From a checkpoint of a small mixture-of-experts model trained on Wikipedia.
Size: 9 layers, width 256, vocabulary 32768, 66M parameters.
Experts: 96 experts in each of 7 layers, 48 ReGLU neurons an expert, 8 picks a token, a softmax router.
Training: a variant of SOAP for the experts, 300M tokens, 4571 steps.
Below are experts of layer 3 (counted from 0) of a mixture-of-experts language model. Rows are named router (the router's row for the expert), gate (a neuron's input weights, with its number), up (a neuron's input weights, with its number), down (a neuron's output weights, with its number) and show model dimensions 0-255. Each number is 128 + 32 x the weight over its row's rms, rounded and kept within 0 to 255.
After each expert's rows: a language model's description of what the expert responds to; "comes before" lists some tokens at least twice as common just after its tokens as in all text. This comes from a sample of Wikipedia text that the model never trained on. Tokens count by the router's weight.

# expert 34
router [ 94 114  80 109 137 131 189 110 127 153 103 136 105 135 120 130 122 123 143 128 145  92 158 137 118 125 121 127  44  67 117  81 181 176 122 122 155  53 153 113 119  81 134 108 121  95 171 107 158 190 112 121  95  85 190 115 141 145 136 126 180 127 101 124 101  43  89 151 117  67 102 119 121 113 158 123 130 100 123 160 156 104  94 125 164  90  72 179 158  87 136  87 165 154 102 117 143 211 154  92 144  78 142 108 140 190  82 130 144 161 163 115 155 120  83 127 157 111 129  95  93 127 115 134 129 163 114 150 135  97 117  94 110  83 121 113 123 113 125 123  64  90 135 175  99 107 118 144 153 139  84 135 128 139 144  97 111  80 157 122 151 175  69  64 128 139 109 132 125 150 189  88 103 143  79 114  66 106 197 176 120 121 139 132 126 141 207 134 133 183 200 120  77 133 160 134 114 173 160  90 125 185 130  95 124 169 117 110  96 205 125 128 183 133 144 141  93 172 141 195 159 101 118 105 167 184 146 144 117 127 123 113 126  89 176 146 112 169  74 127 101 103 208 120 161 136 134 140 180  67 126  95 124 161 118 136]
gate0 [140 138 145 109 119  69 126 151 158 157 131 166  40 157 146 197 161 131 164 157  50 139 165 138 111 130 129 117 128 118 117 127  55 149 142 111 103 123 108 101 116 116  80 104 115 147 158 171 147 107 145 116 139 127 134  88 150 154  82 129 113 110 158 107 184 194 124 115 187 108  66 143 172 119 127 126 179 101 126 101 161 102 110 132  87 154 133  93 129 115 152 146 161  77 103  90  97 135 133 108 158 135 161  96 170 167 195 134 122 134 135 108 154 166 123 159 114  89 103 143 190 164 171 127 188 118 115 161 195  82 107  43  95 185  89 107 115 170 112 132 177 120 135  55 134 147 122 111 148 168 133 145  93 160 135  77 128 118  58 171 137 135 173 150  97 103 116 112  93 179 224 147  91 150 157 116 129 116 162 124 145 134 147 135 134 116 138 186 129  77 140 169 124 156 129 114  96 163 158 109 149 123  99 235 143 130  99 109 165  97 132  69 126  63 116  90 139 101 143 130 169 150  92 155 122 162 111 133 136 136  83  99  88 126 152 149 167 113 102 162 110 116 124 124  90 137 100  85 136 158 125  62 206 129 167 149]
up0 [130 114 155  96 120 106 124 136 161 171 115 175  73 193 158 149 175 134 165 160  47 107 131 161 127 137 110 111 128 141 133 171 109 136 134 132 159 152  83 119 140 121  56 114 116  98 165 182 151 148 140 146 173 103 132  74 161 162  59 145 105  85 114 126 142 172 126 115 177 107  81 134 175 132  85 101 196 127 153  93 187 127 128 112 101 155 151 147 130 121 108 154 113  84 126 127 109 114 146 141 112  96 131 100 136 140 203 134 103 117 157 130 120 157 139  92  83  74  87 123 173 196 137 121 141  92 168 155 152  79 148  47  86 159 130  91  84 134 102 145 155 121 161  95 138 123 141  88 145 173 128 136  94 174 154  77 107 117  70 148 154 109 222 126 133  95  94 129 114 175 188 192 105 110 113 169 121 135 123 103 125 147 155 153 122 107 151 171 113  72 141 172 154 184  98 107 137 162 144 126 135 128  76 204 121 152  71 113 109  87 145 122 108  94  71 142 146  54 137  98 169 134  73 126 123 172 161 115 144 174 124 141  95 135 106 148 185 110  91 151 130 140 151 115  95 105 123 113 174 161 106  73 202 135 176 111]
down0 [112  99 126 124 140 127 147 142 115 107 119  99  95 131 150 175  72 106 122 147  87 193  80 155 133 125 101 148 158 125 137 181  98 177 114 126 137 140 145  86 121  97 173 100 126 110 163 110 152 149  70 163  96 107 122 156 139 130 108 145 134 107 100 117 111 142 164 171 163 103 121 134 188 152 164 157 193 148 131 128 117 201 138 122  56 141 103 143 171 120 122 100  80 120 183 127 139  99  98 101 172 165 132 154 149  75 163 154 194  92 185 111 152 175 137 117  66 149  95  71 152 118 146 146 188 138 130 100 129 127 168 122 183 129 127 117 129 135 141 179 156 122 122 174  69  99 171 153 114 116  76 150 119 104 133  92 132 114 137 115 131 131 169 112  12 168 102  95 101 166 126 119 143 120 158 140 162  73 125 127 138 173  89 175 114  55 108 130  83 167 110 148  82  95 119 163 117  50  68 133 111 115 165 146 146  93 138 121 154  60 107 127 125 137 146 151 149 112 121  93 174  46  98 107 103  77  77 176 151 201 210 154 158 160 136 160 120 104 136 181  82 147 131 124 103 120  80 118 129 102 133 103 124 156 170 103]
It responds to: Name endings
comes before: " |", ",", " and", ";", "'s", "."

# expert 5
router [ 92  87  72 107 148 102 160 103  85 121 145 187 111 104 106  65 123 196  99 140 140 123 230 158 105 157  65 120 116 113 138  93 128 140 134 126 149  70 137 152 127 133 113 199  97 108 116  83 156 150 113 134 125 102 170  94 157 145 160 143 206 189 136 135 133  71 106 122 115 103 127 141 168 129 143 115  99  88  77 143 207 101 142 131 144  85  50 149 155 111 131  65 143 145 113 145 151 171 150 128 125 143 136 104 158 147 142 146  96 149 126 142 110  88  99  50 118 126 150 106 104 129 101 153  88 139  94 120  77 170 128 137 113 115 132 119 173 155 132  79 106 116 206 115  82 165 100  86 111 151  82 123 144 111 163 111  99 116 131  80 170 137  96  95 145 151  90  98 128 109 171 116  81  50  73  56 108 126 201 119 126 126 125  83 101 154 141 196 130 128 151 146 136 215 138 177 152 107 131  91 122 134 141 123  76 140 103 132  94 173 107 151 152 167 157 119 117 115 145 142 153 142 113  93 173 182 135 138  93 161  77  81 137 134 126 167  96 161 127  72  98 121 153 152 187  99 151 126 136 144  86  97 111 127  73 137]
gate1 [ 87 151 130  92 125 133 202 201 145 161  95 117 132  79 139 191 130  68 138 100 115  77 127 137 160 130  82 108 116 136 111 144 115 141  91 150  97 153 121 163 125 164 138 167 196 120 149  95 139  73 155  84 106 114 122 136 113 181 128 102 195 181  68 111 136  88 116 126 148 132 131 141 161 122 102 129 165  86 188 138  79 118 101 171  97 124 129 138 133 171 118 140 145 118 126 145 121 128 106 120 132  97 141 111 143  52 117 150 149 203 136 104  90 117 118  90  66 181 194 149  99 103  95 111 119 124 137  76  95 124 101 141 143 162  81 134 137 166  72 140  58 142 162 150 107 178 159 135  63 196 114 193  58 188 161 172 107  79 108 159 148 116 161 124 126 196 113 129 121 166  96 134 101 112  63 135 173 131 155  41 107 154 161 137 129 143 141 173 112  94 185 100 132 158 178 145 107 113 172  97 100 110 126  75 154 136  82 121 171 118 125 171 117 147 208  65 141 153 138 123 111 163 109 112 104 145 109 114  80 142 119 103 147 159 106 164 131 121 158 113 176 141 116  81 104 172 127 109 128 126 106 123 115 139 110 166]
up1 [124 122 145 102 176 123 151 154  98 149 182 145  51 120 159 138 178 121  80 138 134 144 140  88 161 158  94 136 191 182 167 128 114 168 145 156 161 151  85 151 104 139 137 156 182 162 180  88 115 119 144  80 130 111 102 127 148 141 130 116 203 158 139 122 112  69  99 146 149 133  94  80  77  65 110 124 195 106 127  58  88 158 133 152 119 136  84 136 176 167 194 117 114 118 143 120 118  98  92 101 112  77 167 163 161 120 141 178 125 172 154 156  97  87 143 106  73 107 145 129 114  71 116 138 100 174 148 128 126 133  79 135 106  73 197  53 113  90 118 123  91  75  98 120 112 140 133  51 106 159 130 116 146 120 153 132 167 150 132 139 126 133 131 117 165 147 109 142 180 189 114 117 109  80 119 129 187 166 138  70 113 147 161  89 153 158 147 184  96  77 172 112 113 147 213 106 135 110  63 142  90 107 123  92 131 113  86 152 112 171 153 106 148 137 131 133 107 136  96  86 155 124 111 111  85 132 101  90  65 168 104  62 119 138 111 186 155 127 137 124 186 155 128 147 127 149 126 125 114 158 180 134 101 144  60 128]
down1 [104 127 119 149  65 131 159 146 101 121 119 171 137 134 149 109 169  31 115 140 155 128 140 201 127 123 177 131 147 127 120 121  94 115 182 189 114  86 124 115 114 113  92  92  97  88 141 139 122 158 150 108 134 127 144 164 100 112 152 171 128 160 223  61 111  66  90  92 145 158  98 140 121  80 146 114 153 142 137 133 139  99 104 143 102 121 173 138 148 169 114 167 119 116 189  92 129  99 146 188 134  77 100 125 137  88 141 108 103 157  55 102 141 157 116 105 149 117  94 106 133 130 141 164 139 134 123 139 123 107 155 127 232 126  88 143 130 118 171 145 126 186 131 157 117 132 127 122 122 172 171 103 158 141 176 114 128 127 143 148 111 135 148 166 143 148  73 127 182 108 104 129 123 163 155 171 128  68  88 153  81 139 142 138 128 176 127 138 213 101 130 159 124 107 119 143 100 200 138 168 175 134 128 183 121 150  96 150  68  82 127 112 146 171 105 128 111 119  73 127 185 130 117 100  84 154 180 133 106 128 133  76 216 140 168 130 115 110 102 193 104 200 130  50  96 135 131  79  52 155 132 163 100 145  98 161]
It responds to: Clause-introducing function words
comes before: " the", "\n", " be", " a", " he", " was"

# expert 19
router [128 141 132 108  93  81 120 118 111 221 103 142  56  93 160  96 100 113 126 144 132 111 145 142  87 113 101 148  48  99 126 119 179 144 166  78 136 126 182 154 171  90 101 114 114  98 203  94 152 194 112 147  63 138 152 129 131 134 151  85 113 135  70 187 101  93 106 182  66 120 127 110 133  50 126 113 147 131 111 144 183  91 114 120 122 133 109 180 133  64 106  94 136 202 158 164 141 168 153  85 137 105 108 105 137 168 102 162 137 129 137 159 169  62  77 125 164 113 166 110 120 182 109 203 108 133 118 198 117  96 136  65  94 146 150  74 145 102 174  98 117 111 143 129 143 135 135 142 133 155 129  93 163 140 137 121 107  77 111 118 150 193 125 136 156 101 112 124 106 110 113 116 120 142 110 101  88  73 211 151 150 102 154 113 136 160 163 149 172 154 179 144 101 136 156 144 161 121 164 145  80 157 112 124 158 164 140  62  83 127 102 143 158 158 176 122 102 181 138 161 152 128 116 132 143 173 173 146 135  83  93 115 151 134 163 152 132 153  56 103 119 110 126 166 162 111  85 146 110  74  93 102 124 130  84 120]
gate0 [130 157  80 128 126 155 118 108 179 126  92 148 145 147 104 181 116 150 120 117 168 115  76 118 101  96 153 179 131 155 110 142 111 154 103 112 155  87 172 118  96 201 170 146 161 133  68  32 203  73 131 153 129 171  97  78 155 154 119  94 133 176 126  72 180 159 141 169 134 114 216 107 156 111 165 148 103  69 114 113 153 121 103 132 142 153 105 146 155 180 113 115 115 148 132 152  80 109 142 145 106 165 129 137 136 129 157 104 127 152 131 127 144 114 113 179 122 132 118  87 200  78 117 123 147 133 168 179 132 139 112 136 102 182 168  56 115 130 166 158 141 140 143 160  96 159 121 191 121  63 157  96 112 113  67  52 146 160 117 133 159 106  95 132 126 153 162 109 147  66  97 117 182 147 126  82  95 145 109 186 120 157 106 148 139  43 126  83 106 137 128 157 149 196 131 136 102 123  81 155 141 164  72  83 113 103 138 126 153  69 114  99  95 102 111 136 133 109 167 133 134  72  74 137 159 150 168 149 161  77  78 141 103 170 101 125 193 142 129 124 118 112 149 148 173 124 121  71  70 121 139 130  97 103 136 129]
up0 [119 126  88 139 196 115 121 118 160 111 105 113 112 133  88 167 146 145 137  75 158 137  83 152  88 139 212 123 139 200 145 150 118 130 168 129 107  82 162 137 123 139 153 119 138 159  97  85 185 103 112 172 126 130 114  87 194 138  93  61  68 148 118  44 170 128 152 122 111  87 169  92 103 109 157 116 120  84 128 170 170 118 129 137 137 138 106 180 131 162  90 137 139 198 153 139 117 136 145 162 135 151  99 149 158  88 147 131 135 141 165 136 130 124 110 144  96 143 139  67 159  75 135 146  69 113 185 122 121 127 137 123 107 134 139 104 124  63 176 143 146 137 148 152  98 168 118 186 119  97 189 147 130 153  99  70 150 145  93 171 127 121 128 129 146 110 159 102 173 101 103 126 152 171 132  91 146 179  95 176 146 117 123 136 104  59 123  97 126 156  91 132 134 146 154 103 115 103  74 126 131 172  53 118 128 163 111 164 111  88 114 101 142 111 106 173 114 103 138 130 163 117  49 110 141 125 129 140 229 105  46 137  97 186  97 142 186 118 102 132 136 103 187 186 170  85  91  82 142  58  88 161 112 140 173 112]
down0 [119 106 119 175 149 114 148 192 156 167 122  98 126 122  88 138 185 122 146 130 148 174  67 142 123 148 215 146 191 145  85 129 124  89 150 124 144 132 194 112 151  87 132 130  94 127 144 119 141 113 127  99 208 119 173  93 127 108  35  72 159 120 180 105 147 102 149 161 113 166  98 168 104 109 112 116 159 125  94 143  94 161 137 107 173 132 143 131 135 145  90 153 115 146 170 117 132 145  57 171 121 133 143 120 173 107 138 183 125 165 155 122 157 106 137 132  82 126 138  92  67  93 163 165 107 106 127 165 113  99 100 155 146 114  82 115  77 132 149 120 101 108  91 138 124 143  88 174  99 135 201  93  88 140  90  86 111 124 159 141 113 169 119 169 163 132 108 154 117 146 122 184 130  63 136 169 149 129  72 183 180 175 136 157  71 134 164 126  99 155  95 104 128  72 126 172 175 188 109 110 165 150 100 178 192 162 114 129  98 108  68 139 115 116 116 147 143  45  67 150 121 221 121  92  82 135  87  99  82 150 118 151 196 120 130 105 119 113 106 142 131  77 139 124 159 149 173 127 147 149 114 128 119 129 130  99]
It responds to: Role nouns after articles
comes before: " of", " in", " and", " for", ".", " who"

# expert 55
router [131 127  97 129 139 127 172 137 118 151 189 106 126 138 107 128 104 114 124 152 140 120 190 145  28 136 152 141 136 121  93  82 135 117 113 125 185 113 151 139 145 111 108 109  78 135 194 101 140 163 118 126 101 112 169 113 135 129 118 130 135 186 119 112 107  83 101 178 125  90 161 103 119 126 134 124 160  98 119 183 158  92 111 152 129  62 132 129 149  61 137 131 177 152 114 109 156 164 151  94 129 109  75  98 113 201  89 168 125 156 149 163 200 114 117  96 166  91 120 119 125 195  94 175 115 134 119 106 143  77  89 105  85  98 120 100 123 149 106 107  99  60 155 191  99 135  82 107 104 187  70  60 168 137 198 112 102 137 183 119 166 145  78 118 132 160 126 140  56 111 118  86 104 118 116 108  90 120 147 132 116  66  81 116  77 125 140 152 129 158 174 103  96 161 151 135 144 189 176 109  97 143  67 113 142 167 148 107 158 160  96 132 132 142 139 193 137 188 178 166 203 135 120  95 154 153 162 104 101 150  66  98 154 110 149 158 135 180  85  64 137 129 196 148 124 151 107 148 121 101 132 103 109 148  93 115]
gate1 [127 114 192 157  88 104 138 126 138 121 130 139 177 112  78 112 113 125 122 154 122 122 145  47 127 116 165 151 116 105 127 120 172 130 144 121 150 113 129 104 140 169 151  92  83 126  89 134 137 132 133  57 150 117 164 154 162 143 107 193  96 125 164 171 138  95 113  66 115 141 162  78  84 111  90 121  90 132 126 102 117 156 129 131 108 187 146  89 138  92 116 146  33 105  82 100 143 149 196 171 147 140  92 106  58 125 117 120 107  95  77  85 107 123 170 132  91 154 139 113  87 175 145  81 145 201 119 129 153 144 148 149 117 130 144 129 140 154 172 165  79  87  96 146 113  94 113 167 120 138  78 137  99 141 109 175 146 171 136 197 183  69 117 167 185 102 139 144 170 139  86 104 154 113 134 161 162 106 110  89  67 118 137 148 140 147 206 129 162 147 156 165 126 129  93 168  88 195  99 119 154 131 177 138 142 116 155 134 118 119  89 152 177  49 156 111 136  90 109 173 170 133 118 120 147 124 166  76 133 154  98 128 173 132  96 167  73 123 100 149  98 147 170 167  93 155  88 147  83 153 219 175 134 140 159  86]
up1 [ 45 195  98  98 149  57 123 182  79 129 105 107 136 179 145 173 118 142 113 119 106  87  35 151 154  97 104  98  93 134 112 186  84  93 131 116 152 156 150 119 136 117 151 140 200  83 109 114  74 111 109 188 134 137 110 114  98 101  97  77 140 127 130  49 128 119 140 209 195 148 150 128  96  66 112 105 106 102  82 154 122 100 117 129 127 103 134 161 108 159 107 106 166  98 185 187 119  86  55  71 133 155 137 133 159 150  89 126 145 125 156 111  98 168 116 130 149 111 127 126 126 112 104 152 108 143 112 137 145 141 165 110 141 220 143 116 123  97 110 101 125 158 130 122  96 200 158 218 138 121 123 122 179  94 145 147  88  66 167  95 176 170 155 141  95 175 142 147 120  71 178 192  79 166 137 105 137 107 132 129 164 141  97 176 138 142 110 124 112 109 147 125 117 114 185  75 142  61 130 143 139 132 141 142  87 137 139 140 142 156 150 124 122 163 154 127 170 129 147  78  75 137 145 168 130 162  76 132 109 143 166  69 126 143 157  79 146 152 152 157 146 127 162 132 122 113 139 122 165 106 102 123 109  72 121 118]
down1 [149 189 146 123 163 120 109 120 110 141 152 147  97  86  69 176 140 121  70 178 158 179 155 125 107 149  88 162 156  92 138 160 108 134 132 106 168 107 146 149 135 173 117 126  86 114 127 117  65 169 200 183 156 166 152 145 120 220 155 116 112 135 100 149 147 131 142 110 176 105 144  89 142 176 139  66 155 114 139 145  87 124 144 116 132  80 102 139 148 178 134 141 157  85  97 133 139 159 128 113  64 143  99 186 177 143 106  73 206 143 135 209 112  90 137 128 146  98 114 127 138 107 125  59  97 126 156 106 103  66  82 160 119 162 118 105  89 159 113 154 178 125 124 118 153 121 101 113  83 146 136 151 132  75 150 134 121 126 193 117 134 126 122  49 117 154 125 105  77  85 140 124  80 104  90  48 143 111 151 107 137 144 135  97 106  83  84 144 104 204 162 165  99 107 197 137 149 115 167 185 156 194 112 112 109 131 219 125 117 121 105 116 130 117  88 108 103 118 130  76 113 111 142 137 131 115  46 129 102 134 165  92 131 144 121 146  75 166 159 119 152 142 128 125 140 103  99 171 125 148 186  85 107  94 138 149]
It responds to: Numbers in table cells
comes before: " |", "|", "6", "4", "3", "5"

# expert 39
router [113 107 121 143 125 126 136 123  75 143 132 178 120 128 141 118 100 119 146 176 163 103 144 136 122 164 132 138 118  84 117  99 161 201 127 120 128  74 142 147 144  56 100 145 113 119 148  62 152 150  67 127 103 128 192 109 119 135 113 101 147 163 105 167  56  22  76 152 140 106 100 149 128  94 148  76  75 102  63 156 183 118  71 120 110  66 126 144 122  82 166 106 154 178  73 127 138 159 179 130 152  99  78  43 143 139  85 181 105 160 120 172 170  79 112  97 138 121 152  76 133 138 126 169 124 140 131 151 150 122 100  74  96 114 143 148 144 136 106 139 126  91 139 179 137 159 117 116 131 129 121 126 130 194 168 148 103 152 185 140 192 175 125 110 138  98 117 114 136 128 120  75 119 123  97 149 113 101 154 160 174  98 100 143  95 160 167 160 136 154 137 106  69 146 111 127 110 209 158 120  91 187  85 122  69 151  66 137  92 155 129 110 181 157 179 150 139 165 125 158 142 135 138  72 178 139 166 132  75  92  73 123 150 121 142 143 162 155 107 121 125 102 148 134 139 116 124 138 116  97 130  75  94 199  78 139]
gate1 [ 98 174 118 121  70 132 126 108 116 124 155 133 101 107  99 226 126  90 111 153 135 164 125 136 130  99 119 115 128 116 120  86 134 137 137 112 145 107 144 152 130 105 116 149 126 142 130  80 150 156 163 131 107 162 167 135 133 149 106 143 143 106 158 168 184  76 126  84 159 162  91  89 106 165 115  74  75  66  80 218  34 146  75 116 114  93 134  74  91 164 175  44 142 205 161 121  91 167 123 167 150 119 180 144  88 111  66  62 150 107  73 135 156  73 148 187 147  97 136 145 102 154 146 164 120 127 102  93 126  99 114 118 142 121 153 116 136 149 103 139 168 120 112 120  91 173 110 101 148 122 173  79  76 133 106 178 146 145 101 113 144 135 181 159  82  98 106 171 157 151 100  99 130 170 163 168 129 138 127 155 113  81 145 150 187 167 166 154 127  86 118 133 111 102  95  93 176 153 115 125 136 158  79 137 143 181 165 129  61 163 166 120 147 106 119 114 167 175 118 167 141 154 128  93 120 136 128 122 131  76 120 142 111 146 135 122  93  88 135 138 190 120 122 145 132 121 113 182 139 142  79  95  93  88 231 124]
up1 [122 137  80 126 148 100  76  98 145 168 180  58  90  95  97 156 133 121 120 172 125 181 175 145  84 109 146 135 153  89  88 101 110 198 133 185 132 107 114 124 185  79  84 153 159 140 115 157 154 142 210 172 173  82 109 123 151 118 146 155 101 144 159 142 140 155  73 139 169 164 126 112  87 167 157  94 150 178 140  83 122 182  99 154 140 110 120 152 186 195 146 164 165 163 149  96 159 108 134 177 131 129 189 172 134 186 111 137 147 156 103 110 160  74 132 174 116  89 112 162 103  88 122 169 105  74  82 157  64  81  98 128  89 113  78 141 144 152 145 154 141 110  89 110  74 135 123 116 168 120 104 171  62  58 116 127 108 134  78 134 118  72  96 120 104 175 116 158 187 105  94 167 107  90 151 107  89 147  88 105 138  88 125 127 161  84 115 131 112 145 139 132 146  87  87 115 128 155 103  86 135 157  73  97 131 140 117 159 108  70 196 126  64 168 102 136 147 165  84 104 157 134 121 169 136 151 107 161 137 123 118 130  97 137 102 134 118 107 133 140 129 127 101  86 128 101  49 141 166 110  87 110 128 128 155 168]
down1 [141 132 143 127 111 138 190 150 121 143  86 103  88 110 116 161 143 148 107  90 130 111 128 143 125 101 142 130 108 104 170 119 115 157 128 128 142 182  78  88 123 115 176 141  59  44 150 149 172 115 114 115 102 104 113  82 148 137 133 114  91 190 210 172 174 170 139 108  74 145 147  93  39 171 167 129 175 142 153 116 124 190 137 116  99  97 134 149 131 175 117  98 135  17 131 125  70 126  84  89 122 114 122  87 140 138  70 157 119 139 101  66 141 174 108 138 136 154 150  99 103 122 115 142 120 172 117 112 139 136 126  60 217 174 150 173 170 151 137 113  95 127 145 128 105 186 177 147 112  87 124 141 133  96  96 111 190 102 107 130 121 157 111 128 144 180  88 119  95 108 131 126 198  72  59 109 118 165 188 113 135 147 194  90 153 127 130 156 132 128 121 105 122  97  89  98 121 111 150 115 188 117 189 110 104 107  87 144  81 109 155  79 132 171  74 153 151 106  97  48 126  83 134 110 166 143 120 100 109 160 168 157 116 124 156 154 133 163  74 149 153 124 175 114 148 128 120 106 118  77 137 126 115 121 138 125]
It responds to: Years and year ranges
comes before: " |", "\n", "-", " –", "|", " (age"

# expert 52
router [144 135  92 112 153 132 173 126 118 143 165 149 104 129 121 135 137 138 115 147 159 145 168 135 101 124 155 124  95 119 128 142 124 138  95 143 143 138 159 160 137  80  79 159  79 147 152  84 129 115 117 153  70 136 168 114 125 120 123 104 140 191 102 150 142 111  97 165 106  90 153 140 110 165 151 107 150 134 115 126 162 112 113 134 144 101 130 136 158 110 176 121 209 192 108 129 153 149 110 144 133 116  77 133 136 119 107 160 123 148 143 161 157 124 116 106 181  76 171 100 141 124 133 171  90 152 133 141 130 120  84  78  84  62 141  94 109  67 133 116 106  79 181 176  93 116 107 131 163 141 112  60 144 149 222 106 109 117 146 123 170 162 104  85 122 123  85 143  59 144 120  75 120  70 123 139  96 124 190 170 118 112  46  84  87 163 161 229 139 169 139 106 136 155 114 154 139 140 162  98  69 150  59  98  95 189 135 118 115 140 124 138 142 236 147 153 109 147 183 153 184  86 110  81 139 136 132 133  32 115 116 147 142 118 131 135 146 148  49  84 115  95 159 156 124  84 115 135 152  82 127  94  68 172  98 145]
gate1 [109 147 160 111 169 159 147  90 130  96 139 163 142 140 122 168 153 191  77 127 101 157 112 115 130  82 117 129 175 151 108 149 120  90 139 123  95 123 148 243 120 122 135  69 193  60 149 121 115 113 122 198 113  90 140 121  93 142 179 100 120 198 110 125  97 124 169 166 157 144 119 147 151 184 124  73 152  86 133 161 189 119 192 120 123 150 174 180 124 137 151 116 113 144 149 114 130 156 166 211 164 144 109 180 164  88 108 206 100 104 130 162 128 143 142  80 160 119 184 152 150 139 122 150 144 144 135  75 108 134 145  81 102 158 175 137 106  72 101 168 122 136 159 134 117 131 119 170 119 134 113 190 168 189 149 150 105 141  97 136 120 151 145  97 145 138 108 128 132 104 172  94  21 141 124 141 166  69  94  96 121 148 138  55  96 113 149  94  95 140 166 125 160 150  81  93 144  96 139 116 120 106 105 147  77 155 154 175 180 101  88  82 106  75 153 149 104 109 106 131 163 129  96 174 121 134 112  91 132 124 112 120 147  73 117 130 130 112 157 117 130  77  81 104 121 100 111  66  96 112 134 147 120  79 133  67]
up1 [ 96 118 134  71 141 168 131  99  84 103 159 174  93 143  56 128 126 105 134 115 138 126  80  97 148 138 167  83 142 179 134 176 126 121  79 161 157 104 123 179  82 101 119 100 121 154  64 119 155 183 119  90 172 186 148 158 122 134 144 145 154  95  64 104 124 101 127 161  95 163  36 165 135 110 114 146 180 148 111 171 176 157 103  96 116 130 150 174  91 142  78 139  92 192 184 157 145 127 175 143 148 122  98 148 118 101  86  96 139  97 127  98 140 112 113 115 146 149 143 142 186 126  86 157 153  64 100 150 130 179 108   0 123 138 177 114  98 101  66 136 156 143 106 101 118 136 152 130 123 133 155 146 121 162 165 156 136 166 126 204  97  96 173 168  83 119 168 159  91  91 100  95 123 127 128 153 143 175  70 106 124  92 128 135 114 169 138 123 160 151 115 150  73 141 122 104 149 123  48 153  54 149 177 164 125 146 156 132 118 139 136 108 163 139 108 134  54 147 126 119 116 202 155 130  98  99 123 142 186 184 108  94 165 109 147 119 157  97  90 127 117 121 103 139 103  94 114 144 131 117 161  98 118 142 129  94]
down1 [102  50 142 113 144 104 140 133 105 148 149  86 177 131 109 155 167 142 104 141 231 117 166 137 153 148 122 109 186 144 126 144  94  75 142 100 133 157 151  53  58 167 145  49  80 116 101 194 187 100 113 134  96 144  77 119 175 118  90 107 144 110 133 102 153 162 176 143 139 132 152  86 146 136  93 110 144 123 107 160 152 154  91 103 127 114  66 185 115 105  96 105 149 128  65 128 139 110 196 122  77 125 115 137 145 152 141 184 144 132 106 150 129 120 117 119 134 121 141 134 152 155 127 110 119 112 142 168  29 102  56 126 168 167 155 126 156 121 162 109 123 170  61 134 129  89 187 170 127 103 116 101  98 106 110 148 120  64 145  85 118 104 109 174 120 194 177  65 136 132  80  90 109 125 124  87 105 159  96 161 105  99 151 163 126 165  88 101 134 165 110 151 109 157  80 109 142 101 103 147 118 127 167 141 115 122 166 106 157 106 160 145 145  71 138 109  34 164 121  95  97 125 105 161 165 160 150 137 157 110 131 177 168 103 104 104 129 139 122 102  94 107  80 154 136 104  99  69  94 104 151 142 125 158 169  72]
It responds to: Numbers and quantities
comes before: " |", " years", "″N", " m", " million", " km"